{
  "n_layer": 13,
  "d_model": 256,
  "n_experts": 32,
  "experts_per_token": 6,
  "d_expert": 64,
  "d_shared_expert": 0,
  "activation": "squared_reglu",
  "moe_layers": [0, 1, 2, 3, 4, 5, 6, 7, 8, 9, 10, 11, 12],
  "router_score": "sigmoid",
  "normalize_top_k": false,
  "routed_scale": 0.333,
  "balance_loss": 0.00677,
  "balance_bias": false,
  "init_std_router": 0.0371,
  "lr_router": 0.000604,
  "vocab_size": 2048,
  "norm": "rmsnorm",
  "norm_eps": 1e-06,
  "tie_embeddings": false,
  "optimizer": "soap_variant",
  "lr": 0.00373,
  "beta1": 0.95,
  "beta2": 0.99,
  "grad_clip": 0.5,
  "batch_tokens": [16384, 32768],
  "seq_len": 512,
  "train_tokens": 252400000,
  "steps": 10615,
  "dataset": "wikipedia_en"
}
Below are experts of layer 7 (counted from 0) of a mixture-of-experts language model. Rows are named router (the router's row for the expert), gate (a neuron's input weights, with its number), up (a neuron's input weights, with its number) and show model dimensions 0-255. Each number is 500 + 50 x the weight over its row's rms, rounded and kept within 0 to 999. Numbers have three digits each.
After each expert's rows: "gets" lists some tokens that make up at least twice as much of what it gets as of all text. This comes from a sample of Wikipedia text that the model never trained on. Tokens count by the router's weight.

# expert 3
router:500535609449533462451551543461500368550530492479438429376525536528464482471474578507464558522534551526486503566416466482490436491497474461493499476475426512528505442532502522458509397503479515504489539572513538510576395455512536604460488451394419530620482390496531498550451485522570516528536583434451502550463508502499496474439446590462491548522482426370537517529480477525498498531476492494519459570529504497485481394490447510519538529603611480476446421486542488506573391363446511542430566535518475566498603447500506523499518443495448513543511567463504503587460496507460532473412545498467469575461494407473458494466474472537452464438574601468620464462527503487438604489524512463497624514574527421406557462523409553514523466481513476548464526474448530481507446453411439
gate0:397479536541458481442552520540528502490492478467472501481436539413446533521421453575540578525423464472550459435456489535480534455463442521528481534519475489505471451554455538618445485478456448558564422525518451430499452459502521486539468395463530561470472422524523438584445498520584505466436485422421471500551529385559512555513452460602546564381531433499570486492433417529426494479450528600516488426516544570504494492558490512499563515533521572608439397452510510526471567378512525565466557544448454569428492500640509551434429494540507491452502521585451467512496560461577600586538624577511479564567542387464423494519511534474569584482448555520575478439532527462514512533568507518508517536503557505449538475568459475504519529473520571464536526478534522531539544448477434
up0:606535465491511563595421495488487478497528527535499492512565458566584501456595514418448383455543511513496558567534507493493481592553568481474504466461513498488513528459544478401524516499543548465431603461461540554503538517479443504470524577569459483516566551484493573421574476505414504507571502557567518482452471603450498496502512523385447466648477557517439526506532579478547526492535429427511524564466455431495453501416536474530443475471436461409593603543509498481515428596502500400512438431556534421566577500353507447534539542433479511574508491383552540495467447535434406380485383457524528458439456579531590547482504496510455422510531462480442522546501447522460465479429503546480475489481475518527462551413546553474519498526499447518471492511452473462441448526513544
gets: "n", "d", "ra", "in", "en", "on"

# expert 13
router:470619508509443510490584492553504471438445518423467534456499490514457463438419552466603511472483586522519448445513557546468487433531442484443399507446518491505492506446441520513498441422418458514527547533452611517511469497465487482520446523529559472599556523480569498448462534540472478504490642431508558462490473557487531446477491516488500486573313392486551508483487512525536446459498459532427450449527418547521466453465424556549529505544478471508483435458600594442480554457470600390503526477545503554450478430513519462468529521455514524608487552442503575558469518450424504483489587495496439379568516480521382567563477580544490471488523608563459566460529563469496570516487534498532454515519461404454521507495485504487621498511559567488479487404495481526478541372429538
gate0:509467446447547597581491565499587470532542430471475503501549532489490492518481512490543513434504473478618453467442556541366458413542478490480498424455484580506611610512540431486431556425415492468586494475497487497538528502455493475535569540512600442489569564412506437533479482547446581542483461479487496450521426495509535476483466497512404616505501485492525491533483416500469398485487471482476555496549457576523598466480539472502536526494376516466666460466551537506484557423587455452513502390490537525534543482523506406506465527511485539474560478559582556528553469478415553472521536535465552461489547468461533535536501587498462482530581485442556611557420578501582543548605485503506466508456510480493499448555427398466451489511533557525520508459451462398515547387471563
up0:364548553550476509488539518546510481466635462481506617474421540522515459525533407539530522465520503512490472512485467566519521444506510434532481402431506484445525508550626486504637556520383529575500519428387457543641471472539487509503490437414542508448502523456414513533445508528464399491460557463492558489485597538412441535571443581415639521522479429498488507509508518475515533509591482462489514504518510488529429400423475589428518492536447521491565510397513533466563517496454482568518496527439497439490444411557539525506491475535575494585483478537507509499564535449502483500516447489505506404484479570547450501521477469433412513437520378459466500563487499441500496451465505437473470475593451515513449536471410561384552437467514449527536476464581565507476437505451511
gets: "ed", "y", "d", "ing", "al", "t"

# expert 27
router:485546488509566527490526463423467481558504429522424466511487517514476546505431589496546464540461442558522519510493467458445462449545525579554411534482500466597331419446535456462488520548377498464509572502506517525484442491496380503447375554429405596534433492489524503471442478512577473469487566455557524486487479582519469493540564508523479604510441543513473521502517515514509373638474514579448495480561461507477495485475473551489543585543492554525468487516478566458499468416419533585445508441507531505469525395486507489483514434495562453573474525527456517535509566444556432448544550453491542534481487509541434521555482579457490467536437426541551516530585442361652538461478547476534496487515490440419450530540481464591556494533473476502403542422554521516368516452498467
gate0:523525529541538556451407559478504441506569465479454479520476557604425471515420514530589510552449445434502569340486531433527585508560478445504554460505508541489505476506528532552423497510415494490557386459531451557511503522466535522585516511470458551372523501463467439494500456534529466473486469415604483563554599557515530421506585486460443483558544507428579517571491484526504481453493549438483512420499434580534568368544516510513500535428469411443466535592513464549472499473529459532475553397504551452497501526547520484524546587415513473427483422432472550508479561451569514429496461480429572503482502535455495497491463511504457511423503478557435585603429495429567541481497438560518423620523439538544497507498520510556461414553541564413443546461477522478452478609480449
up0:481464555453577563519458469408483524512427596451541415483626563528515548401529451422564521494448477406510506516480518562435463466429520464542461463460535482515514499556540485584564455546449467491463462492502549576474508499496500616601516587484511448557472495597508538468490509421481514451483512409495483441415571510359483570522520548561447518450544500506519514471484404558396557524551459439465510485470422642447504383461474616480504510633503436415524449512520546486495500453594471584510540567468494464524564486514516495534490558491490582488577502406515435505466477572511514508634518488456506530484514500488476481523428514520637504536468532558498513509475521442480512565495524521532416512512520437438518483493522399501462534520488468549570508421498540424518494555537394
gets: ",", ".", "\n", " and", ":", "-"

# expert 20
router:531584520478497443442482511500519484572456405412469534499555504431518616497440525508470486628477484472490524523481528496514455421460579550531425619525545530606424516555477451414435481526458414397531589487490580483513502456578490552490457456511516563543478573485541539507505494545467539513443478400445528482494578541504470523452464565449489477573494548445477462495563538501408473534569593518525490510548440521461505429499512490532613504518512529461487450464534513489413524431363508582511511474575487532462579431457469537458494514356478559468499539495476612521522504502491539479465544437504453503480472464479389528482507525490542498543490545528581520434547423486523536489469529471507556502558480550416503424517464425453575653460445449483483635447500558555454493602443422
gate0:544543494541464432463539460533510478374474430521570567439649486515553587495466437473529511502438444488476597386458559509549542500512564562464419532534491558593412506505488451521439420459398461477559541613450480471433611491533455464515489460511523535504547503491426499546487541503525559567456492537585573516490455411463448515526448537473536523382545581512530416433447481513434535510511521478570456478541470482456563450506527561594559562516478515500478467468480464471462454536469472487508549499550463597482492487493417493486488454515482623494625538491449532595522527442498467462494448453582529491552554475479526598487558509488491511510515485494564507555546484461399469446509455547479475511474466491440507504585518480552559648526577520409564516507492552459474615446418586
up0:555559533503495433480528449506473499408454439543577575436623457491547570498465401480475507458461416477462591441477576497536562504536565571429411539503515589599465494539494479518457416536406467456563569603493458473430620517534461445511517463492529609468526482459444486530472540491489537576446472522575576524497442416476469489465445523503527511371571584518512424496421481503433534532505505458521464495506415498459572439480577556607549564509511511517472471490483515497512475538465479509557538468543477591520537486513412454484490450492507653488594547508464516596521500433513489534523441429572544496537587456489543575514525487470474511501515485487533538601548510437405484477519431555499488486518463510488510551596534488588534623492566549425546525516494537484474557472438601
gets: " was", " is", " and", "e", " as", " be"

# expert 16
router:496519481452550526515488551475454512530426417421517439482538499468470497552433586528444526539461458548562440471502553413487512450515525555494405541512440462649414470427496470501454483568558519497491584597511631516618427554481517439416476468500507583481532524471560485457492551572613516492477569397448463428389484556487435542506590565438553661552443408502477587458542520528413505565514586530488393501556519473531581466465499552558457550546458554531540434455501570474514507492486497523491508413539467492481544467483476445436478433512484469479576495496475512488589506564443520523433548513409520499471462540565466496417511566529530471533459516533483522534572469455558519486487501381549482461471519491406487491461424438575550528480543583512456558455572513508534503514521527
gate0:464470510497540518483490572473457458450591481433520530466487416523399474567546562620473478536463518579506502517499459488428572504501583463455550527449554527597446526482528593532445505408463589459509465500525445527524460557424444530533453422561438522469530567566560403495535435473426550449473428530571494461545546504506472463583542545542463653558490480466467504507499541472505541496466595483469498552425501451645553522508485549538530585530518523458499525411475527475492416450519459557443558482493454490433482430567456491491521424580437558573523519453511510452527453455429504613444488554427458419473479470549539493536428472455472498438426532538501519503569576502534445364510530453470521449531604504571535566425517535555553480387533581458519525469499594492486490457451473
up0:546525499512462522518494415496549531552403526564476492542535584489621513422440428390513530462536493423463480500498528515564410509464410544538440491540435474413550488505474420462527488596563409542491513537469596466454543422576546506471555578421551483531467403459436583515471557513554462535520582478437506578487480519524543537438465440481549368437486501519526497515474435526481417511507382503543508441568498533347429497505531470446462432468494482545517499573550503536513579548481513428525456506492542556547540554438568483512490577408549432455502498539488474580494551535540490389549511434538560592547525555455433504498555527539524525566596448477506448509476427482499518608471467543517505533477406458403472446566484493460444516600466461525508474494495398495517527550532524
gets: "\n", ".", " (", "==", " \"", "==="

# expert 15
router:481564500469460440546507546611445460592581488519421536476541481442488507461424537493551451504464557513521503529462463493492499486525496502501458552499416502475431453513471557459569484558491467509398541577483534540512392464580449487427567422512511535473457447428577426498475513501550497475562582443465492554454442526416464434425557569501510500515502425429483457396515443488475498544534570509502430531577422518498496473423427466553531526518497461566396471468542533476539503502366471460433530489560484576431511471579605530535597458539434478506536507421409540518499526533410532496422548466485500621450518594516443529385556522521583476456486480453568485469451513414505534476497570493501444550534538366505490506449482589474550378506443534530459535469489595525474490502453394
gate0:564568505544480519408444468499525537583456518496496478492539466461483573440468471457508461439382480503570553444463590430495521509508500458597379479501490529500593419529510444497567524539481467562466487481500534532550551406541368609517427503473499497475533428360558496545359435417464554506515585537511566558472519487495451531445500527524381541468467450514511483455538480510500546575487502483459481508506514526502511438612529441567554459479569478463485419403428506620495454535401431491545464556511501561530472576508515544523541562565537479535459441487477549609566549550542557562543607507498539542508519405561426556537463467544413476606508571533533528493557476389449513491460458450485485496524487489439483532524473448471495490541465476496546487437488609499534547541504462
up0:557552478479485491467424550430484443519432527398464524487504579390505505482486500518495483489480421460563619532504598381582483517558564435527423575530525482516506470556405540489493451495550497494431452502538558511526479460472417582545475462480514506516514477428534472512465409457585602595445578426485535570542559479386480464528546520466444499574496476479506511499472505462444565511540478498286515507510410476615458496621542516586449519473533516493533497484460563502466431585420500557455422489470464563565448505491423471467477542526468449531557423514514486446517456555561537486517519523521536605474466534498532475496491500501423509548558563466556491430529413387431471457499490489555550461488522434420446482508507461478499571537484426484454520473555513423552590512542452
gets: "d", "t", "g", "ed", "n", "th"

# expert 28
router:474574505492542458513602474568473516486406457544500446480514448485441518416428519552582474515452481536420486413441556537404455476492514533530479398476543557561486567407488479477564526551447407457532531498427543491486431503494490505466396469367438494559560518482579507453506541490561475501531580478504526482495462470518417414460550553496445525592408454533459502471563519555447451597465518505439471478589483497478479474495419444445567533509451532576531463442533465351541465379524559579532458488535546543414451505463458501417603508394557543483443513449412573528502567508505452479546523486505445462472530540551444568553443467448513463476494523541503531462576494483577555494561510554570621486478425512461488528499465443456486472600523509494437515467581490438413439462476482
gate0:447523541409451462510485541508417430526465452523580424530486568507556491466505520512504535555518484536492470461440545532527436484494517531549490458613495586483516477463533540503578539484485524518446481448457433522457561425540583606453397514505421499423493521483500470491531447511552596431568477502502500501574522449497457417426552489531498575546443538546478520485588470549469482510513490464443537493520492463562478481487500514544480530611376525397577500444540461503500511498456498457544473492547494440421373506465613523504545460473466548457499573484524522584552560462571467536518431495438595455524530458486498464474563559506661482489503487500546501509496509457490603517585522558503547440534456553505470449544439532465461459651487611358482442545533595393480510366458493
up0:572505473577563560491510467499591583478512527460416579469535427477467534518473483489486456453451515482497530579570466473478545548496506494416491572358492430524486543580458461500394447495496481479549515529559543498547419556455432403541579501487571504590513492509509513502460548486461447568426533497511519501390489578531554568587426485443505477446542454449490484482427533438516520508454499553543469523491500506448563523486504482480522478384656501623416493537475539466519484492493498557455507486423513566584592464538394498502451501522539491535497433523478454413465443573462521469460563507560415540465493487507517501526426443479327539529491510517467523473505482540522428494441506455492469524502555462503514538469523455515545547376499410646511569486460440594496505624583487
gets: " in", ":", " of", ";", " In", " con"

# expert 5
router:449558486455383455497529446524503454436481496505536559482454477497472453478465479509570533545470421482508435465520467579445493406496473479452504489445556510534509470400518523446483432510467392531562561629441599459509479557459483397521497464432478508502533502503496444425516492543549524510518676504501507389511502545553455478469472493431495488565490476498551502537438447473541415482502472517511500500549454446497545469505397538411572530566427582499529505420550584464481551529499559427571578495502427499425501481468488432489604474481563569552403498459611535528508548477527449512419473490478480440568465473520548513567419410472535404540520587513480501477558423419464450487446487515551405457553423441561522453462466485489565579537645413551436529474462509494479484520437552
gate0:467495438508488453503520548505545529472370481591602410506553466543432488535553483489548519551447518501480478533486482571499402522515458481417511444466527464627525440501558546389471505510480643534530542575404537656444544486439452480498435478456552465562525575440496508564531483564487499503451459480433442400582457495558483526430466383437524419502490555429583476525478451495523528462580455526516519467538560451537527428568494520511437498545451463417561451457566435449459487496484458447525536517491421526481460517487541447490558490476490518470489616499587510482495499517562504474491405495461527375529467430457476584621479493467518524497526425558429528464508467536483541515451467508463572451591446486497483591546506439527590558458520456586519432542523534547427518500456567
up0:421514431627452547416434490532442539446486557559466517448462593427497510456449541603500544489486483559622474567507475527556455520433478495517539548640478523433480519547528571411532529522533513522424379471525468461467474459538498559466536581570510498482480563595526540502516544516611440532458534498504507491467486515565585507534559506431479511493483481539502506469485478548578530574527568526436634411528527501478517479495429423490499510455523489485605548458466554513475468612403473484532497504525473430469471452523457472527551546543481571468544378507539509486472532484379556403469464515448531488642550542440521386511558517459497464459465426496443490451531504528457539573536535498566499423471432504487580415473491550441486555565574481467470550447525497449472547521542593
gets: "s", "y", "es", "ing", "ation", "ci"